From a checkpoint of a small mixture-of-experts model trained on Wikipedia.
Experts: 4 picks a token, a softmax router.
Training: a variant of Adam for the experts, 188M tokens.
Below are experts of layer 3 (counted from 0) of a mixture-of-experts language model. Rows are named router (the router's row for the expert), gate (a neuron's input weights, with its number), up (a neuron's input weights, with its number) and show model dimensions 0-95. Each number is 128 + 32 x the weight over its row's rms, rounded and kept within 0 to 255.
Before each expert's rows: "comes after" lists some tokens at least twice as common just before its tokens as in all text. This comes from a sample of Wikipedia text that the model never trained on. Tokens count by the router's weight.

# expert 4
comes after: "\n\n", "\n", " ", "| ", "/ ", "Votes "
router [147 131 122 184 151 118 110 174  74 163 119  86 173 135 142 123 197 160 113 110 113  95  76 181 104  96 162 139 111  68  63 101  38 142 107 133 184 147  78  81 127 149 113 140  94 118 133 100 116 173 128 180 161 123 111 169 149 112 135 108 111 160 147 179 149 140 148 168 159 132 151 141 135 126 113 109 123 126  93 101 143  90 151 157 140 124 115 130 103  98 150  38 151  76 166 150]
gate4 [150 113 120 179 126 106 157 128 107 130 140 107 109  90 160 156 123 158  94  85 190 117 127 127 106 134 143 139 101 106 159 147 117  90  98 150 152 153  51  87 204 109 109  89 137  51  71 152 177 130 121 150 139 144 133 188 161  98 200 165 127 135 150 106 140  77  98 117 107  76 100 132 111 118 142 122 141  62 135  94 131 134  68 158 117 215 145 102 153 112 144 128 128 162  83 126]
up4 [161 131  98 177 170 143 171 158  77 157  98 147  81  99 124 133 117 133 117 123 146 130 124  98  94 120 125 170 111  99 179 165 153  53  57 125 108 139  97 128 174 120 114  70 189 108  96 149  85 189 155 130 170 146 114 132 174 144 128 121 141 153 122 124 165 108 121 185 152  88  96 153 132  78 139 124  94  46 143 148 123 134  88  97  91 192 143 108 151  99 136 149 168 148  95  83]
gate5 [101  76 159  75 128 131 111 151 123 142 101 128 100  62 155 100 184 140 129 168 114 183 152 146 157 145 108  95  85 186 151 103 136 162 112 138 140 148 185 130 118 149 114 111 191 222  64  79  99  94 118 154 112 115 116 125 125 150 117 133 154 142 175  96 142 166  99  95  61 143  63 118 113 163 121 156 102 115 153 142 179 148  82  66 129 134 166 134 117 111 160 138  97 150 139 148]
up5 [119 116  95 150 154 116 123 134 172 127 131 142 133 131  40 101 119 179 116 105 149  95 136 149 172 110 142 153  98 150  88  72 119 107 191 154  91 155 125 126  73 149 156 146 102 212 169 141 129 141 124 114 166 161 120 133  62  81 137 137 192 104 102 124 123  77 144 123 154  92 165 177 192 121 158 147 162 163 124 114 106 164 180 127 131  50  98 112 168 155 170 129 120 115 106 146]
gate6 [113 139 116 128  87 147  99 146  79 103 132 150  95 130 183 118 104 130 133 138  91  88 143 135 145 102 116  85 142  95 140 207 133 155 136 119  92  82 114 145 133 101 193 178 179  64 133  90 138 144 188 138  87 142 138 122 141 140 164 100 147 184 106 183 148 104 155  94 110 121 142 101 102 170 124  73 175 117 165 173 110 137 100 141  68 108  64 101 127 207 188 137 156 127 139 124]
up6 [179 163 134 164  70 160  71 129  99 151 102 100 120 110 132 109 167  96 109 105 169  91  99 162 167 174 143  88 131 119 149 191  92 182 111 155 102 100 129  76 134 156 121 131 122 151 124  87 153 153 104 129  96  99 141 133 135 164 105  83 182  95 156  88 110 136 142  66 110 109 160  91  74 144 107  86 181 154 166 173 138 152  88 100  59 143 109  84  99 166 168  82 146 144 118 121]
gate7 [153 146 190  50 150 118 181 162 175 109  88 128  96 154  34 161 144 160 109 151 109 127 162 107 185 114 167 173  82 146 129 101 131  62  90 176 144 131 134 168  95 103 165 141 143 126 147 115 120 114 144 104 119 156 161 135 107  75 138  61 102  97  86 138  76 151 121 137 128  98 160 136 108 136 112 123 116 167 162 103 186 125  99 179 135  73 111 158 147 129 140 151 109 165 158 123]
up7 [140  80 133 110 116 185 150 162 113 110 126 134 145 161 163  94 111  69  81 151  77 150 139  83 149 103 183 121 116 141 163  83 131 135 138  89 153 154 122 178  72  87 138 158 154 120 150  73 161  73 147 122  84  96  78 158 113 150 176 130 105 125  79 143 127 181 134 129 125 100 210 143 170 156 174  85 157 141  94 131 111 164 112 125 167  88  70 167  88 173 149 111 149 134 115 119]
gate8 [ 78 167 135 131 125  65 189 116 133 143 133 115 136 180 111  84 143 142 121 179 153 169 175 166 177 129 134 118 126 174 130 136 142 101  91 133 232 181 143  86 174 100  90  89 160 162 151 118  69 145  97  91 123 123 116 159 133  82 127  86 171 145 131 155  86 131 143 125  65 155 156 159 118 120 179 193 133  94 135 114 112  99  72 148 122 138  80 154 137 117 117 115 141 151 154 128]
up8 [124 111 153 119  98  47 111 143  88 171  63 127 175 123 149  98 129 186 116  70 136 117 152 191 118  91  91 122 111 109 156 127 108 109  90  99 125 120 171 120  94 103 149 151 161 165 206 118 103 169  96 121 108 160 116  74 104 160 143  98 161 149 153 202 124  91 130 119 132 147 170 106 126 135 161 105  94  86 130 177 105 190  88 152 126 172  62 109 131 113  90 139 155 136 134 102]
gate9 [109 182 115 122  97 131 104 135 156 120 161 146 138  80  75 159 117 178 172 206  96 115 135 160 116 110 138 188  92 136 107 184 160 113 123 156  92  89 144 192 100 114 156 164 100  96 125 125  87  92 149 149 123 204 150 139 178 166 138 125  68  94 109 103  95  89 154 166 169 138 100 132  82 126 152 109 104 151 174 118 121 135 129 141 113 126 169  80 101 174 128 144 167 128  52 124]
up9 [147 159 144  64 155 135 143 176 123 135 121 134  63 147  90 150 161 153 126 174 153  55 114 138  77 104  61  92 162 147 117 156 143  71 157 159 165 161 117  86 127 132 126 102 113 107 166 119 126 198 116 162 123 121  84 166  75 146  94  97 150 124 126 142 134  80 131  86 108 170 161  95 184 112 107 145  82 180 117 146 117  94 101 191  77 108 127  99 178 174 111 119 122 116 140 115]
gate10 [ 72 110 112 158 160 168  90  64 100 132 124 110 166  98  48 125 118 128 214  86 167 128 100 114 131 182 119 113 153  92 118 199  88 133  92 167 105 162  97 126 146 163 129  98  85  51  98 140 127 145 145 130 151 200 115 147 129 119 115  74 100 155 144 157 124 141 128 116 131  87 184 137 144 132  81 138 159 124 158 144 111 111  94 158  83 167 111 133 148 118 132  82 172 116 154 101]
up10 [152 152 129 135 130 140 125 107 100  80 130 127 157  98 134  91  84  74 162 150 220 113 156  80 127 115 101 127 116 100 137 143 150 118 149  89 107 143 132 171 145 103 137 134 100 144 186  94 171  69 143  87 142 113 127 157  94 163 106 194 182 110 154 122 165 156 111  88  64 108 117 117 152 109 144 109 110 126  80 133 194  99 189 210  81 123 100 158 117 165 106 125 163 166 158 105]
gate11 [132 116 102 136 149 194 110 108 108 154 138 124 159  81 112 126 119  89 177 133 144 106  93 125 104 103 161 173 149  77 126 132  86 146 123 151 162 135  96 135  99  95 167  73 148 190 112 197 140 144 107  87 140  98 145 112 152 182 197 172 103 124 123 136 146 101 151  88 219  96 145 143 142 117  97 124  91  46  94  47 111 105 118 153 117 163 107  79 137 100 100 115 136 136 124 145]
up11 [190 169 115 165 167 109 145 115 117 139 134 159 159 149 122 166 129  74 121  79 166 160  88 176  99 111 183 150 137  83 136  82 138 104 118 122 210 125 102 117 160 168 164 145 147  86 116 151 108  90  98 110  56 112 101 137 134 114 109 161 105 126 108  98 122  87 133 115 185  88 138 186  92 114 103  86 131 145  86 105  98 120 155 114 115 154 105  70 160  98  53 144 187 114 124 158]
gate12 [115 185 114 178 108 132 123 122  83 114 144 114 101  86 108 129 111 158 101 156 138 111 147 117 122  95 138  95 119  97 198 135 158 130 140 128 139  52 121 117 136 102 161 157 137 141 177 100 194 128 160 106  82 113  44  96  88 133 134 184 209 173 123 122  87 132 174  97 135 114 100 122 160 102 170 138  55 183 128 115 138 151 131 131 161 152  80  86 191 157  93 140 122 141 119 108]
up12 [132 124 136  99 115 115 135 154 117 191 121 118 131 108 117 118 148  97  41  90  41 155 124 202 152 105  94 130 131 167 126 107 145 108 131 130 116 132 133  85 118  88 196  86 138 135 171 152 163 187 164 107 126 163 125 143 133  67 179 190  71 150 114 130 111 149 136 130 119 150 115 139 125 119 157 130  89 107  59 111  63 124 124 167 162 114  65 167 146 149 139 146 161 172 113 108]
gate13 [110  75  92 131 182 148  76 125  78 168 158 117 161 156 116 174 132 148 205  98 136  67  95 125 119 142 144 153 170 108 144 131 125 104 119 149 153  78 176 132 139 102 158 144  34  58 125 162 138 106 187 149 146 148 105 124 113 119  73 133 109 120 128 168 141 132 140 106 139  91 116 149 111 140 130 143 131 139  77 179 145  94  92 195 120 180 120 113 148 119  46 154 114 151 116 115]
up13 [152 184 103  95 144 200  72 131  87 109 147  88 149 116  87 156  59 126 144 115 106 126  86 122 134 112 139 161 191 133 171  97 156 178 104  80  75 120 115 112  76 146 126 122 201  72 132 167 113 129 110 134 147 184 147 160 124 139 129 125  85 136 165 118  84 119 117  85 146 165  98 119 120 142  66 179 137 137 156 190 153 111 168 127 126 158 109 152  72 137  83 126 115 154 155 149]
gate14 [107 167  82 160 145 102  99 130  70 136  98 135 169 129 147  96 134 175 125 104 140 132  97 143  98 179 106 123  96 107 140 136 148 188 106 115 106 143 151 151  84  88 132 113 101 138  51  83 122 140 123 118 129  83 120 142 148 143 125 122 117 116 125 202  76 204 151 130 202  77 170 101  88 125 145 153  77 105 174  82 182 151 176  91 135 145  96 169 121 118 135  73 127 110 109 181]
up14 [140 106 107 128 221 161 133 113  90 154 137 120 129 227 157 163 102 146 140 132 186  93 108 111  98 156 104 115 142 120 112 116 137 132 136  93 155 104 114 155  78 111 201  60 158 108 154 110  87 173 128 135 116 138  81 116 128 136 137  90 154 149  98 202 130 119 143 134 134 127 159 146  95 153 190  91  89  94 135  95 110 176 109  78 142 172 109 164 141 113 131 164 112  57 156 112]

# expert 3
comes after: ", ", "in ", "on ", "is ", "ed ", " "
router [155 159 211 135 117 102 109 125 113 113  69 117 115 141 168 102 112 101  93 117  92 100  86  70 175 105 102 104 151  99 167  94 162 180 152  92 120 152 178 100  96 159 115 232  79 127 174 154 159 141 149 158 116 105 166 138 113  96 116 115 162 127  95 145 120 171 122  59 170 126 123  63 140 118  80 122 166 125 131 182 126  73 129 139 130 113 100 105 155 134 117 121 110 115 169 135]
gate4 [183 142 136 160 160  92  91 141 118 135 110 133 169 137  85 131 138  83 111 174 163 128 105  92 167 133  80 145 103 128 118  99 173 154 156 129 146 138 170 159  89  93 170 125 198  50  71 108 145 133 123 108  49 149 133 131  67 115 141  68 156 143  89  97 128 138 144 125 134 162 196 105 110 136 131  92 149 127 153  89 141 144 108  58 130 198 147  86 163 144 125 107 129 152  83 118]
up4 [ 85  50  93 124 106  98 171 143 145  89 158 148 101  94 154 124 113 158 134 147  91 118 102 142  99 118 185 128 157 128 128 191 118 135 121 150  58  73 135  90 122 116 156 108 141  83 150 115  95 151 130 132 159 163 109 148 152  83 121 147 132  98 164 153 146 150 111 187  87  36 106 157 127  94 124 183 128  89 166  90 131 142 116 191 147  98 107 189 137  71 135 181 151  94 140 138]
gate5 [137 120  75  90 194 140 162 138 166  87 126 135 176  88 104 122 151 138 128 109 170  91 108 128 165 128 167 111 155 132 152 105 181  66  63 135 106  93  77 107 166 113 113 123 212 122 128 145 174 112 102 173 126 141 128 154  98 137 161 114 153  74 108  83 143  83 107 141 106 111 181 133 123 137 126  85 139 119  58 120 159 174 105 136 100  94 173 100 143 125 171 105 139  75  69 156]
up5 [158 148 146 104 169  79 186 170 179 104 164 128 113 151 141 124 121 100 102 113 150 100  88 118 119 115 188 105 137  70 185 125 174 195 151 119  83 125 103 106  88 143 108 142 142 111 194 167 163  76  95 181 121  95 108 107  70 163 150 130 132  73 131 106 112  89 115 118 157  91 133  64 156 129 137 128 140 134 128 121  76 123  97  82 104  60 113  89 139 132 118 163 119  69 150 148]
gate6 [130 150 109 148 225 125 174 130 124 134 113 146 134 122 101 214 139 137 187 228 153 115 132 167 124 137 140 163 158 136  84 133 110  80 140 124 132 179 112  88 153 141  78 170 110 118 135 173 111  64  91 144 144 153 145  89 108 162 111 118 157 118 121 109 118 131 107 114 120 162 155 120 186 122 128 100 118 147  78 116  89  90  80 138 164 133 108 167 111 123 187 105 157 157  82  77]
up6 [ 78 185 134  86  85 152 130 221 189 121 156 163 115 120 139 112 101 140  97 101 135 198 154 129 143 134 154 102 118 129 123 162 111 126 167 177 161  96 111 151 103 125 122 111 116 172 104  76 100 130 132 156 145  95 139 180  99  89 119 121  68 141 151 103 161 104 131  99  79 148 124 152 140 169 208 130 169 152 134  81  96 149 143 117 144 142 129 170 172  54 116 116 123  59 127 141]
gate7 [127 140 119 237 114 188 111 110 176 120 135 138 144  71 122 140 132 104 139 129 113 133 172 158 116 150 119 139 128  80 153 135 131  76 116 136 134 162 132 107 143  72 150  90  88 132 103  58 141 120  96 144 170 106 139 134 126 109  53 108 174 121 123  64 157 163 105 149 159 122 152 134 140 117 139 168 127 150  92 202 157 137 204 102 116 134 107  76 118 117 157  96  45 103 137 142]
up7 [105 134 133 162 155 145 127  95  97 107 174 119 109 102 137  96 118 128  75  93 119 149 120 139 111 170  79 201  90 197 155 131 146 134 109 123  85 163  99 140 155 134 110 135 115 117 125 130 127 187 104 166 102  76 160 163 116 164 121 138 119 133  52 169 226 202 131  97 123 103 124 134  93 127 124 113 180 119  72 141 163 127  91 130 146 175 105  94 142 167 114 124 153  64 106 178]
gate8 [112  87 148  81 144 192 102 100 138 186 153 140 126 144 167 133 153 104 140 127 105 132 133 185 138 136 117 158 137 100 141 107 137 117 174 122 178 118 137 100 154 160  98 135 103  83 170 120 156  84  77  92 146 123 134 131  71 103  91 170 152 122 130 186 127 138 128 178 180  54  71 148 125 168 139 144 155 153 133 125  88  68 143 109 151  84 163 142 123  81  63 111 112 190 108  61]
up8 [133 144 103 154 147  98 113 111 150  68  87 112  84 128 136 121  72 174 126  89 152 138  76 102 120 109  98 171 144 161  91 115 161 165 102 157 152 153  83 125  77 151 129 129  98 111  92  89 169 177 112 154 151 137 165  94 151 169 177 100 132 101  77 138 171 123 176 148 191  77 131 118  76 101 114  88 202 136 111 134 148 184 120 110 164 191 107 186 125 128 133 128 148  76 144 125]
gate9 [152  95 102 243 171 108 159 109 112 122 172 113 118 118 159 167 156 124 138 129 154 173 225 164 125 107  64 132 155  99 127 151  69  92 120 109 157  83  94 115 126  92 125  90 139 188 104  84 123 123  95 118 132 166 112  95 143  96 153 149 119 115 171 126 102 105  88 141 153 190 134 133 126 111 131 101 129 147 105 141 115 160 124  83  66 183 124  90 142 117 151  90 141 133 158  87]
up9 [116 146 107  73 131 119 135 112 152 154 134 118 150 122  89 136 133 144 170 146  94  77  99 113 160 106 221  86 141 103  85 167 176  94 160 208  82 163 110 152 168 105  90 140 118  85 156  72 121 144 145 125 188 119  91 118 136 169 114 125 121  80 126 156 121 123 109 140  99  94 155 118 124  88 104 131 153 116 162 156 141 131 153 147 127  52 124 135  96 234  90 128  78 122 140 136]
gate10 [105  83 135  82 123 101  82 184 124 110  97  89 113 102 137 157  86 124 135 118 143 151 125 114 102 112 137 119 110  88 128 115 117 211 121  63 131 131  73 158 122 116 187  51 146 123 174 119 173  88 129 207 103 148 114 183 114 121 147 170 154 125 150 136 174 100 136 112 127 134 146 131  85 122 168  96 175 148 133 150 176 176 143 113 103 119 132 111 128  83 146 154  84 108  99 220]
up10 [146 155 122  88 168 134 176 146 103 101 122 107 123 116 152 124 165 104 142 142  94 124 106 135  80 122 199 207 105 180 137 136 149 110 103 131  96 137 114 124 108 152 120 107 157 116  95 129 114 143  66 153 136 175 131 113  81 102 116  93 115 148  35 127 141 184 149 133 112 134 133 117 150 143 110  84  57 216  94 104 176 162 130 149 122 133 110  58 127 104 112  71 163  89 169 163]
gate11 [ 78 100 101 161 120 121 139 114 137 178  41 146 139 127 175  96 165 141 104 165  90 136 100 162 160 100 118 109 107 133 117 174  73 182 101 143 135 156 158 114  68 161 125  85  53 116 119 139 148  92 107 112 155 140 129 143 134 149 115 158 129 110 106 109 129 200 154 186 136 150 140 149 141 100  98 108 146 159  63 103 135 120  67 130 123 138 193 159  71 118  90 159 109 173 169  83]
up11 [105 153 108 116  62 153  85 102 140 107 120 178 165 180 150 139 122 131 117 139 136 115 111 101 144 134 160 115  63 115 192 118 149 165 169 134 133 136 120 112 134 138  88 131  81  73 170 110  98 160 189 150 112 100  95 169 127 194  87 161 143  84 119 121 142 111 170 175 188  99  92 113 133 148 117 136 103 190 128  90 137 102 148 104 102 133 183 143  91 139 109 174 127 210 144  67]
gate12 [155  81 136 117 168 139 112  53 158 160 130 114 141 130 140 137  77 109 174 128  96  99  80 175 125 140 169 125  49 163 146 155 133 126 173 108  77  92 176 169 154 136 148  95 152  91 152  98 124  57 142 119  77 159 123 102 122  89 148 135 160 133 115  81 127 140 132 189 170 135 166 108 125 127 157 128 124 109  80 122  83 149  93 171 172 109 126 202 155  99 174 172 108  98 155 142]
up12 [114 162 146 117 182 153 120 194 120 127 151 156 114 140 147 125 146 130 129 115 112 131 161 134  88  80  81 155 182 127 116 182 162 134 117 119 174 108  97 145  99 126 143  77 140 147 128 135  87 178  79  84 154 138 153  53 112 102 113 109 107  43  91 185  89 171 155 123 109 112 110  87 208 179 183 126 114 160 134 156 176 123 140 128 115 127  91 123 128 168  96 128 119 175 167 168]
gate13 [111 115 126 169 118 136 175  73 153  82 120 163 211 103 105 119 102  76 160 113 222 123 139 119  79 158  90  88 142 117  92 127 128 113  78 108  85 150 164 161 102 131 116 142 140 153  90  73 106 115 111  98  85 161 153 153 132 169 135 116 176 118 165 173 138 159 143 161 156 105 149 115 156 118 121 142 117 159 123 124  95 148  82 157 185 132 148  56 153 105 186 109  87 175 154 143]
up13 [128 159 145 131  85 175 186 207 150  91 141 145 106 150 100 119 118 193 123 108 192 134 143 125  99 172 104  84 108  87 105 129 123 160  75  88 167 155 163 104 142  80 114 158 155 130  55  66 105 140 103 153  86 152 133  97 139 180 119 150 121 136 110 175 128 164 149 124  85 177 123 130 123 165  65 177 127 169  84 123  95 143 123 148 158 103 143  74 111 151 145 125  86 123 162 143]
gate14 [154  80 115 106 128  87 119 103 124 118  83 170 122 144 138 121 108 147 118 119 100 119  82 115 112 171  54 127 124 105 136 159 124 131 122 106 125 107  83 137 125 189 142  81  96 160 124 115 100  84 175 147 150 138 134 133 171  58 178  94 131 139  85  83  97  98 133 165 118 116 162 214 117 153 106 121 172 118 171  78 195 160 142  74 121 140 132  91 211  92 166 119 135  91 169 148]
up14 [119 142 109 113 177 176 145 142 102 121 167 101 135  95 149 148 164 165 131 148  92 123 154 138  96 126 127  80 171 182 149 148 139 106 130 161 118 101 193 177  92 113  91 110 167 154 110  75  92 159  86  89  57 145  79 111 149 111  80 112 188 115 121 130  82  94 150 133 196 118 171 124  79 116  92 111  88 109 153 192 140 106 139 121  90 127 156 167 118 194 123 154 100 160 124  85]

# expert 9
comes after: "- ", "is ", "was ", "It ", ") ", "He "
router [111  85 106 147  96 127 109 120  97 101 157 136 108 143 127 144 101 133 133 190 113 105 137 125  78  99 154 119 123  84  97 142 104 138 127 158  91 125  75 130 126  95 103 117  79 191 169 177 152 108 122 186 150 105 146 168 156 134  95 187 149 121  94 129 171 118 210  92 164 107 113  92  88  95 145  81  94 140 160 156 172 162 157 134  99 138 106 173 124 166  97  89 107 189 218 118]
gate4 [ 97 124 152 161  98  67 113 127 131 118 118  93  74  79 154 129  73 217 161  51 113 119 102 143  87  94 110 142 136 130 214 103 157 144 122 175  91 105 100  77  99 120 116 139 122 104 176 109  74 138 121 191 116  93 151 113 176 109 134 153  91 167 157 168 133 113 110 115 160 112 141 112 136 138 166 150 153 133  81  88 140  91 106  87 179 137 118 124 125 124  96 185  97 147 146 143]
up4 [109  65 157 181  97 112 148 121 140 140 132 116 116  84 117 147 154 144  71  94 161 192 116 130 169 143 109 140 108 124 160 117 170 126  85  85 175 145 154 139 139 140  72 161 103 125 117  83 108 192 137 163  84 155 130 163 112  82 150 125  96 163  85 124 143 155 126 169 117  64 135 107 136 127  62  94 213 161 116 106 138 170 123 122 131 141 189 154  87 104 138  70 109 106 102 181]
gate5 [181  83 164 150 131 147  74 123 151 125  84 114 125 138 114 110 133 114 104 128 192 120 110 185 198 122 127 133 110 118  97 108 142 139 132  69 162 149 163 147 127  24 188 150 108 103  40 138  77 137 139  94 129 174 140  81 105 105  98 130 126 108 123 161  99 142 166 128  83 132 115 139 127 196 106 152 161 136 147 102 168 165 112 108 142  58 142  92 172 154 126 114 132 136 129  91]
up5 [ 97 141 112 130 154  94 179 135 128 108 171 106 111  87 128 151 117 120 116 125  84 108 143  77  87 116  48 116 140 116 154 248 112 117 129 115 157 106 133 185 162 149 113 172 141 141 178 121 172 166 100 135 107 147 126 153 169 124  91 148 104 176 129  97 182 121  86 147 132 143 128 117  79 149 143  65 123 107 131 155  89  87 125 158 123 188 116 124 125  89 184 153  72 132 156 177]
gate6 [130  69 164  85 118 149  66 120 102 156 132 114 111 109 127  99 106  79 198 186 164 182 139  88  98 133 130 169 123 146 129 167 150  75 148 145 139  80 143 162 161 102 128 119 101 124 162 165 151  95 148  91 131  70 156 152 179 179 134 112 129 135 136 103 130 113 184 143 153  95 128 154 125 112 141 136  84  99 136  39  42 143 126 112 128 143 115 125 140  83 161 159 105 193 127 159]
up6 [ 84 161 121  98 139 192 147 154  82  70 152 134 147 141 145 169 135 161 136  67 128 179 158  64 130 156 172  95 121 147 123 110 148 129 128 126 197  78 122 133 105 144  91 154 144 108 132  75 144 113 152 108 166 123  88 145  89 194 117 109 135 166 149  84 145 151 114  81 100 158  90  84 101 153 131 157 103 173 139 193 182  83 172 164 144  69 120 123  91 126 164 155  98 132 145 142]
gate7 [119  98 121 146 164  64 135 113  89 200 112 113  96 138 145 203 126 155  98 174  78 156 155 138 110 101  90 173 171 137  86 134  99 127 176 187 130 129 107 119 114  80  90 120  51 104 155 147 142 157 130 195 107  92 104 154  98 110 131 137 100 111 178 149 141 133 101  99  86 141 105 110  79 162 175 106  91 196  67 147 153 109 146 131 106  92 105 104 129 140 102 163 108 156 133 122]
up7 [ 86  76 137 122 116 113 187 135  94 177 172 140 149 119 117 167 114 127 138 171 137 114 114 145 128 141 154 198 135 119 170 152  88 163 105  55 147 104 139 116 205 117 151  39 122 134  90 122 138 105 172 110 124 126 134 183 113 110 114  85  72 141 158 131 150 117  78 161 145  97 144 146 147 145 119 129 163 146 153 113  94 195  78 172  95 124 116 113 109  57 125  99 165 108 155  77]
gate8 [174 198 155 138 183 120 101  83 178 116 132 150 116 113 139 154 114 129 142  79 139  83 102 102  94 147 200  99 153 157  92 126 128 101 124 139  85 114 127  99  82 153 133  77 122 109 163 171 131 154 116 118 137 217 131 108 157 117  94 181 163  71 192 123 130 130  88 102  95  96 152 123 152 150 154 160 131 210 147 129 174 168 102 134 134 125  88 140 125  77  68 134 148 143 130 122]
up8 [145 213 138 121 123 158  76 168  80 139 130 140 138 165 107 155 143 147 180 133 127  97 127 175 189 128  90 112  94 142  73 147 113 115 128 179 179 166 123 167  88 110 149 167  81 169 136 101  71 115 144 102 160  70 105 116 168 117 105 123 144 192 115 104 145 167 144  93  94 140 133  95  88 120 147  66 132  71 108 102 132  90 139 138 142 125 139  89 144 161 196 137 125  69 106 141]
gate9 [115 152 115 127 189 120  73 129 143 139 100 155 154 128 114  93 145  85 162 191 119  43 155 165 148 135 102 126 134  78  85 119 159 126 150 185 133 148 148 163 104 146 170 106 132 142  93 107 130  72  98  82  90 152 159 154 118 112 123 113 157 104  93  99 138 106 129 171 112  66 151 183  81 131 115  81  85 155  88  99  60 153  83 138  96 190 179 125 104 148 128 156 118 140  80 120]
up9 [105 123 122 155 130 184 116 167 126 132  87 153 149 112  77 111 128 168  97 151 168 192 178 145  96  86  97  86 172 115 125 159 170 101 111 121  84 122 158 173 109 162 175  88  79 136  54  65 185  79 129 102 132 118 163 142  99 102 112 140 166  84  72 110 119  64 130 145 101  93 151 121 168 127  88 129 149 117 115  78 115 122 110 158 157 143 116 169 118 148 130  96 162 164 165  88]
gate10 [136 138 135 143 195 184 139 130  81  83 143 183 172 121 130 100 100 117 155 161 202 110 163  73  97 170 106 115 131 168 147 140 113 107 115  94  64 129 102 138 143 137 106 105 132 136 166 168  90 153 124 153 122  90 122 163 167 130 109 141 114 128 134 151 117 168 150 100 142  71 109 120 144 167  79  99 143 210 101 123 111 113 143 166 137  80  98 114 163 111  65  82  82  79 194 111]
up10 [142  84  69 186  84 133 144 104 129 176 147 195 102 161 136 120 204  83 144 138  93 191 160 136 188 133 167 139 148  89 151 157 150 133 105 124 201  95 134 117 108  84 170 120 130  76  69 112 103 107 152 112 163  76 178 153 114  51 114 136 142 149 124 168  85  97 117 139 140  95 135 123 125 145 134 142 117 121 147  79 123 174 127 133 112 142  92 118 137 128 127 151 128 187  75 135]
gate11 [ 87 117 117 172  97 209 103 150 120 152 153 125  85  64 156 187 118 144 135  94 103 116 123 132 126 151 182 109  92 136 166  98 126 128 126 174 104 144 122 125 166 176 136 139  81 123 100 136 163 134 131 148 131 163  73 146 124  33 125 188 102  80 125  94 161 173 164 126 135  56 144 113 144 132 153  77 114 142 109 111 122 124  99 167 101  96 117 123 107  75 153 103 117 214 119 142]
up11 [106 135  80 169  53  91  94 119 113 136 135  98 154 117 125 121 110 147 147  91 132  89 165 143 163 162 176 169 141 116 184 100 168 116 130 100 111 114 126  93 190 143  99 138  71 138 115 128 241 138 125 139 120  77 124 146 104  46 107 167 116 127  67 137 112 143 144 144 114  89 121  99 132 100  91 114 117 158 127 139 172 119 125 157  83  79 135 169 153 148 113  69 118 170 115 178]
gate12 [119 122 215 114 195 111 120 122 156 104 112 210 144 146  95 130  88 111 149 110 145 145 108 168 143 101 136 113 128 125 124 153 123 101 121 124 122 106 150 196 123 155 141  55 109  93 113 149  65 137  46 149 149  88 119 128 117 148 175 183 138 121 107 143 148 112  72 122 106 106 143 130 206 106 121 130 108 171 132 177 161  69 127 111 117 141 162 130 142 145  70 122  46 131 133 117]
up12 [126 101 203 185 150  66  96  81 109 175 107 120 111 120 147  86  92 113 118 136 118 242 153 107 113 108 119 101 153 132 128 183 168 144 113 137 123 144 154 177 169 178 168 102 130 156 135 169 103  64 113  98 167 133 136 140 134 103 156 107 161 127 138  97 142 106 137  92 115  65  65 151 131  80 138 102 109 161 157 165  68 123 123  97 122 141 152 145 135 158  79 108 107 152 103 115]
gate13 [ 61 161 114 117 105 131 129 127  57 140 131  94 141 102 123 143 160 124 136 160 161  72 135 124 139 140 138 156 159 111  99 144 110  92 178 171 168 217  73 134 145 142 123 181 154 124 109 130  92  96 149  96  92 204 139 122 111 124 120  82 137 137 191 110 170  98  92 137 130 126 167 112 113 145 143 117 187 181 170 127  60 126  82 188 102 114  94 114 104  87 144  86 131 106 165 126]
up13 [ 92 130 121  66 102 181 112 159 212 176 131  94  94 163 136  80  62 160 106  95 117 119 108 139 109 144 137 144  86 146 177 116 121 153 135 144  98 131 156 124 146 114 164 102 100 110 127 108 196 171 131 122 115  71 107 158 176 133 183 156 146 102  95 123 193 180 149 133 107 187 141  95 139  94 106 120 130 125  95 119 178 106 102  84  78 121 136 115 158  99 150 143 141 210 117 135]
gate14 [108 133  74 152  98 150 135 118 165  61 142 215 176 118  95 123 174  98 151 181 166 110 147 168  95 132 132 143  76 126 155 171 105 128 148 117  75  96 134  89 141  82 150 102 141 131 147 113 128 133 155  96 155  71 142 140 159 141  83  92 116  87 120 143 145 106 105 140 152 186 119  54 110 132 145  99 119 125  77 112 147 154 151 142 168  78 178 135 108  97  81 184 166 115 170  89]
up14 [127 156 172 133 120 135 152 129 160  96 140 119  59 144 104 170  96 136 132 157 186 120 148  84  71 149 152 184 155 136 179 119 106 101  92 164  70 122 143 145 125  78 142 103 129 147 144 123 183 150 158 154 121  99  53 140 144 156 137 169 149 104 158 164  91 126 103  66 137 129 160  86 110 127 197 176 150  94 160 164 133 112 127 133  55  61 109 143  59 129 134 116 156 151 116 119]